From a checkpoint of a small mixture-of-experts model trained on Wikipedia.
Size: 13 layers, width 128, vocabulary 2074, 11.2M parameters.
Experts: 80 tanh GELU neurons an expert, a sigmoid router.
Below are experts of layer 8 (counted from 0) of a mixture-of-experts language model. Rows are named router (the router's row for the expert), down (a neuron's output weights, with its number) and show model dimensions 0-127. Each number is 500 + 25 x the weight over its row's rms, rounded and kept within 0 to 999. Numbers have three digits each.
After each expert's rows: "comes before" lists some tokens at least twice as common just after its tokens as in all text. This comes from a sample of Wikipedia text that the model never trained on. Tokens count by the router's weight.

# expert 17
router:494495481493523525471521483491493505521493445487487489463524483488488452516507482507525517523494470492469558490552469497567546500451478538471510513498486490479497506503471519500511476554505498500552528449514498475439495450531543444492536504510486498491507529532529483496507478540489488530493497511478489513500518554501521470501509528486499536518476466495500528501483499494481499517502
down0:509483541473463510505532564472463484485442543515503483445487494498517520487506492468484456522517542515499484507471524490473490519506506544490554539489520508494486528505512495505500472473484519510507457465512495501503515507516517487489475473505493529496497442471483531497526471460486528508501523475485464496512541460514514472533479467518554513496548467474490514538493515461487513517525
down1:453523518489468503523514542499472475544494471523524532502509512516523527492523472519463495530473465533537499507471494477446481546448535513484514473462472472529540497476477512518506480501526499490504512491494524478488495527530500510481505505455497502500482501502514457503577525495478482523526534524482479510481484489548440466509478497501504497528459555493509514520503466470510488500512
down2:477493501522507493500530491522528522511432548503486503550480498513505516506475493468483515519493483488496451517480477530499510538515502530483509480509478473479523465550522465508495518485509503523483510516505444517502470516519538536487514508497502467514471540499504531494509512510524479445481523492534503475501518441503554522474504505434491458474480516519472456516458512512454496542487
down3:538498518517460494501472513533480510528547494505506485504481494508462519445445506511526535529485497499497482528535513520478498488501505522544512507576537502518481514524510511514468506468469530522476520490477509504463496517481539485525485466463497501533480479479536480509476526489507456468524525537535471461477510499540501466445454494502515505454497516512522479496480538487474487481482
down4:509485483535514522509508462501514502505528502460489476493482501465492516489531481500520492476509538399495494550530524518480487515539547484507481538498539474516495494487528508562496523545508490492475494519470532525486493541501494494502549506491438503519537460498527493471455470481478506504478472510509512502523517501480518521495510463500507517495445498475502487511490498474517463449507
comes before: "ed", " to", " by", "ing", " in", "ated"

# expert 19
router:484495444489537505540541517484526445485532503467502530539482456486449489529464501481502513497453508523469494498550479540493478466527519520499470522491485480528514517501542504486546452487502467491508496490474477529504475497524462500524483536505471497522481509521508524505491527529502508498485497519493478528476543519493517549556522518483480504500525518453481545521474498502489517497460
down0:483502486519473505457479502528523475502526440477551469502505514512484508508531475522502496498526483505531516531516511440533504456519479497502508451484527445489440533527480503524517499484501531483509491562498516505474445522530503456484503510522521496521528465465505500487510527539494477518536517489525534525478485542481489500519486514470512508486493481490460515507536469517507473461469
down1:513509466525522469461507497507488547534502479460497521505504497485489466478501485478521470448506492449537520505451478461477510548485569501539504464498502519524481511507494519540511496523438515513476527474488472500496507528499513495487511472504453479513524493520488511567541510502508498497495469502474477521514479566468490463477497530539535502481513503513535508511525513481532491511501
down2:490539504489495479499531455503513488516464462497486533556482517464505460515491541487506526462512541517497489542465450515522525483465505505466525480498532470530512462520479478514504513470504505506509511476478506494498523490504492514497520482529498581533496547520485503498481513531472495488484498526518482492531485474547466516444451471475489506486522489476545548490515486485489498463488
down3:483488464487527533528529521464488499477495490445503475497487497515459497453488507525475486530486515537468516480503519507502495528483505501496482551504505506494484489510512490551487557513501524547470489464478523537508513498498540502490526529484517523508479508520507504503516467533490482516448533529513503497525516553483508551470455541546483495457467503518460483465434501477482493483506
down4:555513495473531460541499503501501527502483567512484483511469487477504488533483515518467464497496492498468518506518515520513454508449479477547512489506490483528503507529552480530527482468507454537444509486530522489476511517455514460520474492478510462488511489499487538487482502435473505476498510516536500501519498514483507481486506538480517493516533489491485504473522529552521508470448
comes before: " ", "es", "ing", "er", " R", " D"

# expert 20
router:515453503461518519490500527478464502497508515515521519485473533508503514519496485485498488473484498456508511506512542534496447488495454493519512512464477521465492549506498508495512473487517511482514507468467505473474500452530514463520483519546495534527485502543477481505562507522484494510578508470523501435510516483477532514499489508486518488538504511574451489498501463492491520481496
down0:505516486490463519506523490490518499467480520491471485472530534543507480503525500510501501502471500481468514461484520498534449527493527475536505492531500535543457506545540504494465501475480547484479505520486511544506491484486521480498550455527495457490517502461524511479522495540488549550493481494513517445509487529497558469464500496503477470513494494463490517492490480532487531451519
down1:490482522515503530473538483509506468473521461515549493519476473451535487496506539510502516500502516464525526486475485507523531473578503499448532504499468513503492479478499492535502464468474487504528505472528507478506490468484536494450502536485510513490518507529494497495490513501498481508467497495511493517555482482548478502498483528568513519468456492542505442519510516508529523457519
down2:520480508507510537510510544451503486503532533526469503507470526543460454486525513508511476542521513498489552499469516494465504471513503472502516489510519468459488486480481510501468489545505517507482498456544509508439488499530533509484490494426490455482436476503535532542457484494540455486529521475533497504501472518503527486510476479530490514509495479509517510499497502498514478506503
down3:486477515491500475499467491470492518505524490483486541525486499519503471512504468558482467526498474517476520507519493449497485470539485522502490466500502509500532532523507531487479525534461466514441461530470556486498490498552512527512539523493510435493489482422513492509522531496499560469511489492494493482503482501538491453496515509496523511553487475541509521514495483491503515496492
down4:487524514506486483518524519511521479446511488510514467488511497513492533504508512510492485475498526548541529473503447500528482510526518496487503582485506468524475507474470486533515472484504479492477528491549481475513466500520467491487484501494470512487448527491532488506481576525501501511500445533536520508493517466539516484487518491468537519492473523536468461462511486479499481541484
comes before: "0", "9", "2", "1", "8", "5"

# expert 9
router:542461483515490497536495529492554502480491453532508499496503517519521515523507523584488498480501429499495516488473500503501484504462489488517543490475496506495499519510491472476494503485501512529492508499449475455479530511509511464435515485502515531514508537501498543500527492509523451507513492497433499447472513528523486535490510551500470496508513477469500494508491472457527518500526
down0:484532512539533542507511485494457465507490518470480498513488500512491466495495490486483495516525471511460548504474484484497474522503497518448513486552496488483492529511503516468503488488514512479512494481524549487524499519510533518504435488485490505488479519514498464504434573469523505493512527452543486513508514497492477507482558494523528538430516517475498488550512497503511503459486
down1:486527486538481558465467451429505498521482531461501540467479550536516537451475491458488536474500548465494469526526453564487516533494476485498519493523510526505513500473527476491527547498504474523536493526480497512492492510485495493518474520488445528502490529506500501505456519521476510493464504463496515507509533501478504510490494517501491475507491508473491507510466486501494517491477
down2:510475481474520493506520510420465471505520458555453520516546509483502498495484492518503490532543464438528502477513516497517473499517522517484442503473516510518470507534512513528490554523510495506506528510521551488497488483466481488471476508528517533496505511500504473515461502494517474530477512448549502508501507473485502471482478468508508469531550504527481509471504515518540519479487
down3:436488529464525509491497492491564473517530534500531480482481501504542518508503528510497497491465500524458477486538514471541513514501469530482493504513463457479479517489524510536499458530479525516504493506467482516476481482517539514472523529526511505538488487500474521495485495500528489446481536499459506514529504538483468468511458533502466496528476545468496473539533473539503493466504
down4:453530510476493489542506517508445484501487509500518521473517500477492464486503496431474519475475514525534491523507498539485487461503530470512515498533462497492516479492493493543515490481483489529504542516534496549492489498487490501509540515477525460533530487552499484479448487549463506517522504457464447529453462507510538509470513491544470501502537504528528486505516482492499488502504
comes before: "1", "2", "3", "4", "5", "6"

# expert 32
router:548497516447441506526539485506533500500535459505493484469530505489468471511470489503515465506481508508525496520527478483494479463479460534502494512478496488466489490483519495512468495517529488485505505511505440494511492512496506484477481495480486552527492493492540464540517495515499489492521515489472508515499510532496548495474439526495458558517528474529480532551484537488520552539525
down0:506502487517528498488487491485512527483509517509532510536499488492471556450505456443528507551505488530489477519503505540505475499515552449490520517494487524485519447503512507524482483502510485506492455541497515491518497462507513502512516515458451545491515530533500492487517542509547494486512513508480480471432528502495463515475474484508504474472479520547474536517512510499452510458482
down1:524510502532527492543433457460502498505518455505492526467514496517486496533503508506536472494448501488514500488506507517506499513477511565517480525464501458527474502480520458489479492471525563500536473524474508523501522529534490453528501496534491483483505527476525482512489471533482502528507457483477476529489487540496457477489517510511502524512530455492511543508504519555483493466489
down2:531512483495529487512451497487479446491518433516489475498520539514494493473479535487540490526523471514515478522522501551503463485510492461491505509471495512467501503489504546516481466498466480461453506470544555545528538472489516510489486508506479497513564481550506511500514503505481485498463528512528484497514463527524468506476505520477529509482509485535532476495486463479498482509539
down3:514504524478497468480526499497511490542470486466468526488506485486552529481515514492506504492520498475487482475513515509500496517467542514492461517519502504479533484503535525438466532527545477512515471482479520523549535471523494483534515538489466482502496513505497460449486469482529483469502518461509518534469484510523484483548494528473449504494567471527470520479521484520517508508544
down4:478499466523506515542507465482495504473534495462510487479528490540487469504521516493479519508550533497508534563492498488475484501520505493484493497483537518483508497455543506518479537520449511431519488503485543534498500575485460486490514466462490524527480483476497527540480526496539508453491493496500506485488501465483495530495531512493516467513505505487495469523533515490451477489457
comes before: "ed", "ing", "s", " of", "er", "ers"

# expert 13
router:515521459484518552545519527470489487504501474481469538502517505524532507530492514504484480492455471488483496504499491511552471460495457513513562479491475479504486482512487524474499471523501510530509485501561484504489539489487509455492513460471514513499477496473509497508546477527476477565510474482505491527452513516496470582531477493495487499524488471465492531484496471500513499531485
down0:498451505463464487499455520486458515504504487503474492485533513504484501518521512458482508500507553483536517509500477502537465512498484501538554482477491481447477480507513465501519478461476441489504511511501511504524460523503520477507486530529543499505509546468477508512512513483546537493523478492491486480487524488542537465485519516547452480509492449525501514463529508459486492485544
down1:493450536500522523498482469513455514498515482541482499484510493502510483547496483503470506528482508501521503539523472497519490541486490496502501509533500537510502463510502412502543531508457471498491511525521480468477513451500503452505485487537513494460482550486529495523466521518499540536487498501520498447463524503493507538470495473488529464487509535510469521480457539510494510466488
down2:520459498506484498513505468493489531531527535482463450514486505509518514464490541508530456476490522522458552509498517485486454518515575483498530531479528467490521504520482449506510472495479480526513497505485489525514490564507537494530541494479521469522523489498521546513474514469479482480486465516437511474497513489470486474470508515455495483497534506488507493496471484515517515538515
down3:474491535473497511478489475511491522501531515466464487494487487512490509446504506505520439503498489545526495525517570504490567487491505497464503481496477505468522540497521540478508529513462510480483567510489473525528450514500532491491525467464490458533479490488515486487520508492503532498545463527539502490501503459480520472551506485527480509495490504518468443487498513496487518490520
down4:465512473486496481524492458505485511485480507493470468515493480517501511481520497489478492491536501483475465473442475462456555504524495497516508526449487520480474537461476488492479505513532524473494491496484528491542529479493504520528500518521482549549557508450553459473516548489507513506486545495500500522524502540569512539489535486486501484511478492521507507496522494518535502489508
comes before: "1", "2", "ed", "ent", "ic", " The"

# expert 2
router:467522454502514481479517535482501439540519535506509477519526515484505490546506497509496529500479497503524483488496465502534493450450453468458501512484532489533489539510477511464535506511480499468530474461527505524480503495521507474521475532471461484484469510537514500482516502499510526496490532532446483458507500490462533541528524541472483499473465512514508503508506530496528505499443
down0:530508503529496500497536485525463488539508511532467501500476528502492495501464515495494509482498501488534483482479517488509500509505475531532474544485514500503528499453554492503473526488456495497450467527458500515507524485488494501512495468514462466508520502491489486509463475473493524521534488573516522492446511499546433510481461490532495551490500555500485532477487458490527485507549
down1:519537514483522463506509504506472561512495463523483542463489490454464460514542468478492516498528465470466513501532504470474539535531520477461468482518501455523453507481491486513535442489513472545496515507485516518512502507505492485494529483468502513522550536485469489487512479512474513515494512520498522508493462527466505452478518503532479523493500492470506521508518509534481508456545
down2:507472449524551491545529465472540462501480517496518532470522523508519533489486520497486467498477479490453506523490458554512506513460487512464482501490483528484474546519491481460492486491456505498511520526501536559482493497494553508526458478475494499500476492501530500492539520495496504467511503523513517494499506501435482506514500527505537560521516445498522466510505484490502525489474
down3:502524511467516516495458553540489494499529501523459514510496483486504455477498479532532512493493491534528502464502399480519530515509526486491528530504512495476493496492490463492527589475520488475549473463542523484501527475560508468492504489499503467495508477491522507469472527517497491448443487501514486492513493506498478525499520483498505479506478502495507498473472487505524527501508
down4:506466488516519476481504468534468479474477533521527488519456519521495500501509497494544486439497439497483541534475516507483524430515505503498489532469478492511494494499512489486533512451522497501524503477499534508486494494471503515521519458459489498561521505533507476431516518502478474508498515483478491500496537489498503497471563494541497529519481469531481508554520526466497509499523
comes before: " the", " ", " a", " his", " M", " B"

# expert 11
router:490511478449531496481511528463510490500515475538458508498567492462445472526485480486552531491481485481514476493487527501518499470519499491488501521474487513551492538495518528554519476521509511480466489511455491488525485500515512519439502505539450482506513469477483507499501538507478504516535527524497485499488564478532490486540469506509502484494503550530506537509486465476471503494481
down0:490510488490484495491486520531519502501510469495510508542492528528459464495507465556498489480488511537533510537496518463507519510538486481505504514520471482530500516541450436504497478489457503476468461490500530487519503482480467533495503455515552485494474506489445455513484511489443520507488540522504462524517494488522504497522499505527553507539512502523433540498500484519474511508481
down1:462491537515482493486509473569517461536532476462516480514489503509484490493512507541491480489486520513526527464470484593516472525522545531486501484511498513538484488509502488487465542485481509458528502468506508489519511497483554516481515496480478486476459522505480508499485486497481504462491498509498510503521523515517516521514466526474538518472468459536516506523450468518484481479557
down2:516530492533532527531465518474495498477489487535482546497498526511471466496452499457487461478492506478469514468493525472511519528519490481512465438494522473481490544466514499445506496482487543550558522508508535471525543501494497514460469499522493505481521484490508476494496535550526476505472513539511528520510543478487492492507467532529491482496522515492495486460521502484473462487516
down3:533466470505540468494490457504483500481499496518528489486433470491512494516505443497512475510511451553498532502528497439454523510476486481513472524502503522499495513510479525506500512517520493506436526544496467498518489495544517517500449485496464504481515486495476503481516538515518544482507497544505533475513505511483518458470552508522468533490498504494546491469521504474478469533515
down4:500494533470518517476457555513511492487519485488499489483495518491523476504547537505510499495514498478505529488527542499524458571497521521500500476475475508454470511486483499487493513496506435488503457506490468526517541503477477511516458494510535544479446520527521502531494472470471460473496516482495519511499493536500493493511528527547466489544506471497463527486495548550499497460505
comes before: ",", " |", "\n", " (", "'s", " and"

# expert 27
router:526493496514530478473541459490487503517539498487510502472538537506499496499512475489502504483498513528498499471499465508547504460472457524451558487480486463511491504473437493483506497501523531456512514525505489434475476453475511501506478491479481504548496484528488511545520568515505497542505496537493468493467502529474505538510518499488479495535528536521506509498525521444506486505488
down0:503479478479512459509488475507486570453467507495512508483505486478486532503521508492485491513505485456473502511520478466499479486486491512513487512495491549502492449530468509556494520425472500538517494525497505535489506501536525482508501501522441514541500535504441501527517540497488476548523511515495512496497536502488442489505520478465547510438476524516521517507493480494486475503501
down1:500484471509525516535503544513474481457531534493492534480549489496483531525497513454520494497417528495542517503469511501481469480505535456513519503501485486480467504502495516468466507508495471504516540525522523515532501493474527485475521517520494444515491453547512503464502485489490490480498540529449502456503513510479485532527496509499524531488549513457512495531517491493497521468461
down2:517467465513478487517533460484500518494487471510524475526488519492517472469487522524497491519501524525495475510558513494504472477493468459426472530497492526491497461461515510471521549500478494530540515499452526505468526500506529519524470532498522510503445485551484501474451543484505580516528488521495497482511500521498500487485517563468534508483491501476497504512502513517507514495495
down3:523510533505490487488471450498509515494488498514511521472472511493541499533486484485492485528514503563536550510549499437510489467523514496521450490490499464524515474500505534537516496508497488501493489539503511500505456477532520499506485511490504526517532447498511449490497494516459471486506516458467480509478530554485548487483483534497531536492460478463483522482511523450506451502496
down4:482511513482515482503500465515500444486504513490549523496530528474530506470442516510507498555484495490467521493508558508512544484490502483487448514544519442489532456481532518455483472543448562507487478510494496520455483492514478524510489509496499537505484527477506523452544522476519481509515496491535537543473509453484506494507501505493491500511528489489491511470502488508473499507500
comes before: " the", " to", " a", " in", " by", " that"

# expert 36
router:505474546473473510494565504501519516521504515506497501507518498454479501516522473496534557523502476459514523478503485497528497458504506475484471526490509522457483545467494546524534469533522477496486508509473469482504531455528459525460508506462461539528495453493512543538493451488503516527532505522502511492445496529512513489513526503470470518479485493521494488501458485503464488515519
down0:484524517475474542482525513514467513510481537479495444466518499509517478501514548499501489498505519496489494494502503475486551476466506496479537494531497480480507476545534503461490537476485565515457490490506523487477520529520532495522492507463472557482458543501481533536482456512503487507507539499506502514501467503486514471490511525493481574470495490529521478435499476488480504479475
down1:500537499513493510498513495510522491497492513516510462519455442506523509523505502521493528511477520492512575500470504491475513480483543522549484476483455462486516505494538491481464499475420499493507500472501473502495475537529485484519462502504472502501518483533492474561501519503491489536529506491497466509460505559454501484524498518556507504481506539479516500526505487491448477460514
down2:520479530435518472442529504490517525489454478514515463496528487524504518523459525492501503529458522499478518458505453505521558489519503501526500474469461539460526506492511527493470495477499491496499506554541470490498526509479524530527488527536520494543513514475480471487492540504487533540473491509481460501475482514516504526472512487530547456495517520491521507487527501472490528497477
down3:501493474481474519501480470477496487484475512511526543502530530534470495470514508502457539478488518488487471464527532474512521507466520489507487516486541454528532446480504527504502490477515507541461535503554469487535528590512487520510498496484492465493485519517527504462519520488516495509484507520489485472495530452514541522467529493482479514493537523488479478529469501544495481474472
down4:455504497482512493501490475505496496451499474505521481484569523485498537502492558481500491534512483554519494490490498492485538479469529504517481503514485494456489448517522495477531520462459509518495502488545477456528516537510498456467530505530485553480472482507495522534513529493444511519467539542507523522513492468491472484521523518522509481491502546500458493447494486504502511482500
comes before: ":", " of", ",", "s", "\n", " ("

# expert 38
router:473468504504477482488501434436536486508529533501504506536522477491461424516508481513479511480516485520538526489506503497517488520526475495465494519498493532492498484502524472499501499535494492441530514486509496500514495485535485476459553508509469571500486549476491467488505485511522476487493497473485453519513490491452564522514505519513518517517499532480460496506504502478546511520497
down0:463504508521492469482472495506507528452505504553475505545523497502491498538493564520484497493517520530455577478470516495500513473493527499504484499527510478447509519536501487515459513513502532502527509479491514460506465436458515495497510500515470504513518488500498504445520545503494489469526511469483529492474477515480531502513510496556502482561473495503509469511487519492516453502476
down1:490524476522457568523449511483454529518487477440528505485506498513488528467467507489480526497501491534532483525505545449526555527515531535539543480491494544523508440527474513517470492512463472505496523515493504476504474518485476494524508477481487503484471455506486505476486500510508519500471508493531494514511462523507526485523512500472518524455492510459499501478479516478522515522462
down2:504533459452481496515459531486518518500493508492470521485452468527541474503485491503513488564447491504486479472495497538458499498487518508475479487487544503497502516531535484510514515453498540508493526542510514473522509505512486495526482485503549536493478443563518503483468529474492500514467518513507528501544462541480493532482520509478503481512493533493528469518523491455456505510500
down3:502466486451452492539509479533560540508489483508542466471488472447523531466485513510494526480508508512451500495497496470471475519474513483492530517515466500475461507518510537515511482474520501503509484507523503499520490476464536490486526508517522497498537522482521511474516542541487514509497462504496526521458470506515526523458531487525436499518468534471518552499481524532510460491498
down4:528517487513484544475469519539505452479481481537490506510515464507493455455508483466515525501494517470463509518511487476529542513529498495521471499511510519512480503482494519520449489507524505516518447540503526520468478443498465493501489518513516529500539492489485504504460516477449502529499471482523465492492544538456500485560550476570499513482521513500495522506504509486482464510504
comes before: "|", "-", "le", "==", "The", "==="

# expert 25
router:509516532505482514540475484459502501527520467503519587474532541519483509506502506536503515453508476489490519497511500515527481485495461503472470480457470468509446518527456472528538446502486525513512527510480499502460531482544487491476506514487503484490519534533477492519503536507512474496509528467473502499485514490469536501501477487527441473524543497506524495470511490511558514497521
down0:509470511485464506550541479487504485525538506477514477534496505476522485462505521521521495515500478484448476456475538531515442458520531489482523485501487496468490523500516498487516530511488516506524531467494520527488525527478488538527488517523537545524464511517505502509501488446490468494477525482518483442497528515508508538528500504423561521497534481524490464484502510505473497491494
down1:452528501546510510509437473479493505495512493486526488530514483492496461493472512547497508519491489484484441464504484470507527568485499544529493469531483433494489511517512503499492507522507501489458492534501483482539506514500483526486503515512535454575485501501499493530479492479512511471500529502481517509537519521484528495552487487547458483529531483529505472491507484468486504480466
down2:499493530514551511478442497510475476465497527533475506538511493464536537493484504467498522519505522476504494476480492459489477502485546512511479486500502503506501506448490478489501491456495507504490487484508514544509515503515524494496513541457463497497496510537528505496499539476558532490519548499498525428507480532469481526548494534533500477464507515459451514506486451464487471495521
down3:488511540497468533508528494482521507530503461486534462514487507538519478513497523499537524513503488541502494525467514529499491512530503492511547523537481544501500552466510508487489451496493469472470483483532512482490494499475499535487526515529509471505532497454434479510533478512496478488521475505489493476525443489467512502470500520530466473496485487551491434489480484492570494515504
down4:500503508493495496533513516502486523493472548474500530516498535495490465492495472471541481483525512515488513488471504531512538476515534499537564464501533484522451514568492494528508457496490519474513480519491519490563478531521501502514530504512495509439478485450551519472493474496504506499473473475505505450523517516478482518485494471506487452515500480487474515487508477493433508516537
comes before: "1", "2", "i", "r", "a", "o"

# expert 12
router:503522510491509472479547480494481485490502521467498532481518481473493504505493510523510517505481487461521491470508462502517512427483470475499532508480502534499491547449516528526525482500524479470492497509473479482554490474494508527487550507465476561556478475482527516545525497509487519581543507499522493504472496529495503551489466504494478518482526514515501482500464478474467522512494
down0:475482496528506539486538490483533460467503490465432508527502509480503496518502515511507508517523457492466484528495526514495467529494514520470520580497491484511527466466479481477513478475515513522525545500514489512507505533547488493477460514485560483445486530454511505525523491464477462550508542492497532465493497512522493512506505513511520542487500510545482508509499478504493454513490
down1:444458510500528477516504480517493518466490568522506496508450519491512435480470522464446500543502491485511498519508537550516521522490518510485500475517467471488512477500479480516500509484473507501510472496522459487506507502482535553464530503486555520510479497475507484526490520519465471501542503494528553498475521540518509455472517512462481492477476495479517490530476505518536491523519
down2:498518487467523548504528455536449533498518470531469477507526485485526488492477535530472519493541472512548498491476490498524493509537532472567491525504483482502528510501505506541497476459491534496471531497485490499491539506493526516477517517514514479519472519487419482454557487532519492508492491546491463494514496477494492485499523470496541483449493531514505504489521482493498523475517
down3:510503506508491510531477491507525483515454466518445504537562510550496531489502472477509502441490534460454503505487480519509455491509448495470512503474498490540476470491506475481525537510493536476536516490487512475494487507550483510499513470520529523471530486547522512503497485520524490446518535522519510448484483538472511493538533516522512476498477494528455512491480517515491515515474
down4:470489509545512549458499539491487488489481474485462489457495503492490538504486499478504510501471486507522477532469488441509506509490485478509519501503527527504554505499482484555498550463550495474550541470452476472481491474481530472505479488528461469527492482476542482486512501506496541513489515525468510468511516521484519517480505494487554528479470496462523504516505542501537521527519
comes before: ",", " of", ".", " and", " in", ".\n\n"

# expert 4
router:457475473463481462467498502485515524490496480490459501506497515484496545523470474507492530510467482484539527501492489494500483468499516475496534504472465498470512495509492466478494446491538511481501565510483506448487504495578524511505481503460460503531495516497516512576521476531509453512541495544503493476513520456472475488533526517511492480522485503497471492537493515502511498537524
down0:467511467473452489464518459514489545499485531536502512511544488490503511555496476472472518493501485528481493490507521487516562458500462481489514466524488512520512495483478515471502493502520487502486539511513473452494463545508491496488523539509505484483550497514488551479546488546505511519467514549525478503525510471508505496454497500498490491419501539482491519457516509487490493475506
down1:489479502482499520490490505527532498485504486499520543545516538509523451548498493479498491497497470546496525476487471490493482506521472506540512503505485535458524528447487520522507483485515483489528496431488505526477537513471510521494477512506496538468502503504487516466491538514460540467471507495480559496515506494460535539537446477466515484522476489517454460480496495533477539485483
down2:522508517515516545491531508532516519471470497566536470515502470484482468480512499478504510476503506472438449495496510509505498483530497520493519477473533490508461516520498485514501496522567461530516487541514494473513478483537463513489478529482492470504531497501522507416492499497480496476519524547494464480477501494496539531536520489521492523478497436463506507468478507524505495488475
down3:492496464482519486520482513522497515483497523483503504537513518428491517515508476510526509539544496519517478476463522479510546513524522477509515455530476519468487495562495460494520463540472504523485476534476453468486526493515496450491488507496489516503518492450454478509509530507499572532547500503476475533472506491476458514539515464526458497495495481491489490507527506495509478513482
down4:492530530526476524478524478509470474535509490544563524490483477479515521512501538488522474527455479552512508523495513516518519509507510515511469556463501513492569497487483517525473486479476473516474484471510459486529469521503501503529504450524478497505493489482458471465499542530496452521532516451489494520501473490499484500494498503493484515481498516471493521487461546455476553497491
comes before: " |", "1", "2", "0", ":", " |\n"

# expert 22
router:500537475501546490559521505492509452519547512509470534525511494510516558499538506539503570517507496452519503462495521483506500457519470487488509497516507472473472525501446458507525465524470494478479493494491483510453498464470466462490526497513463490477485484511492467531510515520509488544489500513508514537481532462523520490505495512470482487518513517468516519499489476463531506485459
down0:522522490490490494474480524500537493524482487521526548495525485470494498479531523432510465478487476452539517500512525538467505492510518491483485498520449467497519498497560550518536516509487475525475525515505497535477513536519482523496496533489472475488521509462486510491523486483484442474513485494537474488464507477513492453454539448497453538499487484482528479510525514526494517509513
down1:485496489482525551495531467490505460531492512497516497463514496500528528479497511483445519546512517463544516560521526500490514512499551553519499528477492513486507451531505466533509507484508499475466442486486501482502461465544478515464469504483456502495463487489484496505541544481520519491480515510559476464522510486487494481512499465517491516496482510480505513519515471515452470508467
down2:482457497497507485500507468500469481507518503470532547467470476507497481532523524522482510512492485490535530511523497480508483509531509522473498493436541491521464463526486502524491544478505502492474546470486535464547494489496500460511473466501536463535536498509487543521473524495451519468536522472479479480540484469495479501498522500459493538486466517452539519507542483515521509515513
down3:497482494477502493504526490513484503497492495513525540489502496515544542503582539499515493430521505514471525497485494480486479463476475474469516506521518511502493480494490509526521503529522485464530502510471499507515545544509487438504489522521518469472470422526529514489485533485506519448499510507454460493478480495479493500509559512478490490514521496520533523527537492465500491461484
down4:429519508497518537496474483487520476492500497507513484540535519493514510471477524476480519531468479490489532472510461494525495486529502526473450483491494484510528459468495495501523512523511507519471497486516465535445545524500526546524521484489479497529511470507473517464460509532526481513531482465513447486505545492514529528477499503498493523476502458516557508514501444492543476475478
comes before: " ", " The", " and", " He", " In", " It"

# expert 37
router:508494489496487512524484452461576466521522503496453504550505509458517526519531503478514526497511506477521510496497511559575474452489508476441509508477471491487480480525481429515498461525518529491497514492514480529477498507557489500495478509486515498472507501504493475510506503529502513485502477495482519453491498483487505506497504506476484502530478483503504544478515487525542567507526
down0:544500484476515479502521499540541497479476456488507507507522491500545505519522464518495489498517463511489516523477479481535457464467489551509470477472490502534467493461543528472493556503501468506504519476494492507528536506480496484505527467512499482498501451505510487481507498488536530465467528488519546498483439509469474552519511507511480545494514526453500551475515523512549499507504
down1:481506520482497530451493539476495499520491505474518518531519509456512493526527502461525489514492468474495491475446483474519528515516458468510509473506495463495514490473518498536505508505486499494485531523535488548439516527485481456535508488500566519506525507533518424488478506559492492497534472500514470504524509510538479516490538512489465486474535499496513488475486482516532462539517
down2:462531489521491497480462511475500501465513504546478472530492493467499504451496482494485416523538507493461530534523506491522490533481470469519478477494506511507500509505510504493480524514497526482541497476491487539502541472508513531519454594519519525518475499487519533483532530503495466511530503540481472483501482480515515499501463505465521487547471509516519474506462509525460497480497
down3:527510503510445471477503496513522483486514459506526487524539462515507462507465468491458496470474469477502509506503551520536473509521538507483532539517486507484507512503501511483472512510477478447554490493500509491507511504497509482498467488516519468490539540484554479524497514464531507476485458504519493560488536488536473522500482525530466453518543516467475479531466525510474496533482
down4:520497511458503513528511536509504498482490492463556484507484481492527540495504470565492455540521496501482514490490559496455464489506516503528536500504538502486485501485462511502480524506462504494452511450480490546434495488477504475491461476519490481459495518481511482473555568538545514503501479486503516480488514485544517504511494541520496479509511490492487514493478502527474506526499
comes before: " ", "1", "2", "3", "4", "5"

# expert 28
router:478463507451471480486532511481495515480512494513502506512481491486495524509497476508496503490485499465499468501506484501524476467474507482490475567491510534486488541460508539527499495481473478453514485486475471507504479504528467499431542479499482548559486511502547533558495505497504534546513548535501482499493513519541521496533465505463477486504534529502481476493481479493483514553530
down0:462514454510494534490490499476506529513506447508467464484519477490492503510498488480541459522482497505481496511516503478492506520467520473523525519525475485528498520507483502522509508504495537532538471515480491504482482493452451486487539490526489503573528502462490516537556516507532545466529499490492475480492538476486501511506450502502518517486467448566498479521484475476498466490550
down1:528497474536535525488497511469501490493497500536452498501489492479551484487507498479496564521513501510503438531485512491515518499490515485553483486502523494498516528458563543510507539509482504478479526510492478491526495488471504471493468480561508544489456457478517471496508503489479514438524522543503482459541486523491500473480535494453491488516515516510520501463519489492527500462481
down2:498462541441492482543473504468507470551503552486537478506492492529512495526493486529503527519466463479464538505535499538493504522534482469486488477477475504504519481484504503466464514534495468468550455488497480486491502480460485550538499536456549493509532501515487534503522493521513525501476477475522495518474495509452501520500485470482500468457474474523531516489514529494490519509514
down3:473497493505529508489481505508521486513534519507492518472494518542491511531543446494503477480481522452499507504506480503436495520514477536496468473471422508535531540502516497517500513531489507526504514462453504497469467507499502530548488508509511451516492559461489517481457528536523466484528503562473483473503480506504471504492510499473486499526476526501473485479551504512506489503535
down4:502511478516528521499491484473488521469504562461467489481505521519563493496517508488474500468522496480457479480516490532483480505484508478500485498478516495495492474514504488526503486475470449480496497482529478538515511515500540505519525470520558505507516523433506542477543446541522517502513504471493513493493498521500543520518559530549474489540503468470493464527471480515509511476456
comes before: " of", ",", "s", " and", ".", "'s"